{"hidden_act": "gelu", "normalize_top_k": false, "init_std_router": 0.0135, "vocab_size": 26891, "optimizer": "adamw", "beta2": 0.99, "max_seq_len": 2048}
Below are experts of layer 2 (counted from 0) of a mixture-of-experts language model. Rows are named router (the router's row for the expert), up (a neuron's input weights, with its number), down (a neuron's output weights, with its number) and show model dimensions 256-383. Each number is 128 + 32 x the weight over its row's rms, rounded and kept within 0 to 255. Numbers have three digits each.
Before each expert's rows: a language model's description of what the expert responds to. This comes from a sample of Wikipedia text that the model never trained on.

# expert 15
Description: Words in actor and film biographies and award lists, such as film, Best, Director, starred, portrayed, playing, born as.
router:139151185133159127122118107167100111131160129151100140150131120101164146049106129151160164111113106147122166099097136185116084120129147089133161113151121130134108144098102164124115167142106128119118150099125080070128129071162163146123141123150152148143106180145124134152080093143117093087180129093156130078113121136095162135150123079111128124125173091151079138176153073180129098034124
up0:130122156161137148066160096169117116099095069148128170085143079125083074140122128108135061073146102175127117212088122150168104144074141121164158149098120145105192143096093171067083152148143111123181136145110098150153144118115111131144136067141167141127140155173131119117136119184133131101092130162167090119191075107137122167152156088092094093134112122140094148163161161170125125079027
down0:112105083064113105149083180101153052096118075137137125077148130035128089120122129071099107133139102150126114164152133088152113114158062157082205132108158098107184128160160088159159086121139178136113104149135152196133142143149124147109098124117109079090122162122155134082198156146175150099148097139107153098161123146123098158116175115131121142187114093054145118144191143146145134100040
up1:182158143136147131118156077090175113092128103130061165142101091100093086050150115174098153205103145149080124114083132193094107117117146126115178091114110123128152111046113130103088154042179142083145113136131102065057141066135082076150123136116140142142118139151120130157151075123085121127124080168089089125122148102008159049115127162096099104160101163138141121112162132163110150174098
down1:130122127120117071152134094118113131130106068114193149210129146140137159083141098128134175109149159134123115195139144107180168166173078132144114123117126109122158158149173161127129121103129126104082129071096141067140175134106141128124099122152150115152119116075100135137156101127112127153147145176148146106149173135125173184187188122187071122174107105115160069158097154132096139209048
up2:113094123114152119142080121100135082154126050142103162118091108117170069163116131146180150147080111130071173138162159152071084110147101111132123060127105191088140092146187085172163117060109170165166153112184085189168097099060063116157147112182135211111151183152148110108113149115096124124053139102100161105140053080182155157112122170135144076157139140110086134154160125170141170144178
down2:149132136134117131119161100135088094098170086104116126169137088143119145155127111130099080143156174093146133118129151115110120110096144138168071174133106143165156128106095153109129148129120164080173129097153124179152146148119097091115087116143149141143080112088140154153183170147099112190198130126128131140076209141159112100129076132232093162176093120155105153109163138104102103133175
up3:183173167150113141199132169166203115127107090162099200123123156110172119122148117117143138151116176163128135137099078157151098111143161055063189153094192099099193094176152155140148151140129135081105133092125112080131123084185157108102115129101117130124087117138097103158160155120135103142140109174151179137173158110108113147170128125076172185191150122147128138089134106149098134113099
down3:164179091131126084149104146162105197107113067124160146120132149171173121119121085135125131132118118156163138175139153062170146148111131088172085158151129149106117098138149108108112088147129080122139111094121107122085151137084129140107110145117201129157159148106101170186146138078114126200119196156187164116125099109122178168135143089124104132081098153138080148152123126089070147122094
up4:220087173104096150174085134098149068187129118143126114143148097103152168168112164136102125207075128112161123089133137070128170138109132117108132143171089118095104151088136119139199170191144136137156100152081075144127075156117156128179130160137054097121151086120116110146116098200075115108134200105082105128121117090063091155119111191170195132139167124142152156129085099114180122115198
down4:167132070142135124195121155123130109127053143123157151131121161141116148170107152160103129108141122137182128120096173087137131117148140148137129119143155146127063089110152141057149084137149161154078192112089117086175166097175138133122141097128083146125109063080122160185188134113139081095180133114112139155132158095101127152131105130215127072120116145074139162146114140132147160133136
up5:135110112140122133117136127101197129154145145134083100099183128106102162148146128150150110142137149146139103080153159122091144120113085063084133122155091138147165138087090140173112166103143132135134089140178082128222137145120159094132124102133108140153125118122111147163143028149129114142092075171145111121109067128145117115106091116175125188139206171169162157147075133090089117092147
down5:131169129082142099118090074125068104134112124112175147118161089075083150140149164110110083133130137102166145108200127063081088114135155084121144097159110123172144129100134150110179100184150146114103164138150055123141090104133079078177126103133081166155168137152138172184110161159083149118121101131110123163162146111142064094102150138128117112129088130194125203083171158094070114160154
up6:145150192062154164146154112117102146134131164119153083130091152167106101128143085129158121075136083154149147119145140160107164173126112130222139170068161220155091096130125129151088149128130128136118191100090085107118109157152075065136155126167177133132085138181181130083057117096124118163065211177143120169085069157120170115138094105115132123195130117136126127135088135111082163162121
down6:123100061150143125140133104114143128104132103132118202155139085130150119103145188169090147145108151206124195131190123147116133069100137118136158142181143116109124128118152153143103177169157144142120095116118066152152120180156176063097101114177084127105119154085119140143199131135127128146132144127068076067075159136150152105100102154109116149166153085100158124140145186175143213122119
up7:128170112135088117129131157126060139103164171113145159121152138151108125146129096155106133139160105050113073095127153104147153103167102105151078203163148124140158112140151120142148097135094141101122097117154120119150167133193106126094079061116143189129144101097118157158125116165136091157144151144164143133102149090134134144148162098124094134110131085123094151191142090070066146126184
down7:066106165152137116086132134058108108135177081092128142106122131116136084110154132157108112133147112159099111146118145137135146136103133114137169163151105136183167145129148109113133128188117123149136090100090170144194120132110126099108147179070103120151093077115118169081112135139115138151151138148177163079078093154121100131130112153137141154162044123138117124092117138125153170142110
up8:112132133132132174151163140152159153161128123149186159113114138022076038111105119192126053103099115067102125119132136119153098105144119129133169127141124159151123074113113118163170104109098109134154119090144132099086140105104122162207149149096112125073152125109150140116129112083064103196157076124151161091051145144180143061125149131131133181084176119151128132118204124124132106128133
down8:131147066112166170155116179129154143140111130100168117078156144167140087095120086209111195116179119154122130142166158128142124153171117138106170071119129160160169152132168095147138097076132141152161076165120190153140168142152160121086122133114145142135146157111120129081085205150140119099166147149113132084182139112087139157120111162162085111179105075103127120125090167119095100073128
up9:178058147128154140174129123087112104149122118053194141134082153095074143127098115151146116128095168120099096137087116165050088188130115128138157119155057117122135146088113108156107146153093167096124100185105091112124148122088023094146132139153130042130138125124170133100149151155119117162154111148102100105094132074091090179102172168141124106099117088131167118167090117070108141104141
down9:121128130116100087126132121123168123120087136040120123095107140160113081085065085127118148123137136138085172154180083145106103183100096160054226084125152131155136115104109097119117153165159174131119139173138119156105174177133112100165168124131147140073138091134096098110103125141100107137109159145110134135089166145164159115151114141174104048129130116116125114148161128129200150151169
up10:159137134156074166201129099133155114158157103130142083158124153108105160156102149121137113142093151146144094113169163128136146121175140086151114120185104090122086143123128139073112116147197135159119112126149084153092146100115083141179144130133126070062143124154154141110124163072138089174172138123124156124117075092108057147141146155180146116119086102130099154073084116108150140114151
down10:082167109144120071180124111099152129130116100136099122161126087101153155109155188149115125216154148109162145131094136072104144168073109124132157149164135105136149180121125132109153151151115140079146107120111115111074117156119130108190053109197095132100158111106113155104126126110094100155125092159154128170082115092133127171064123104089127066120116156111090124158167092136102146138095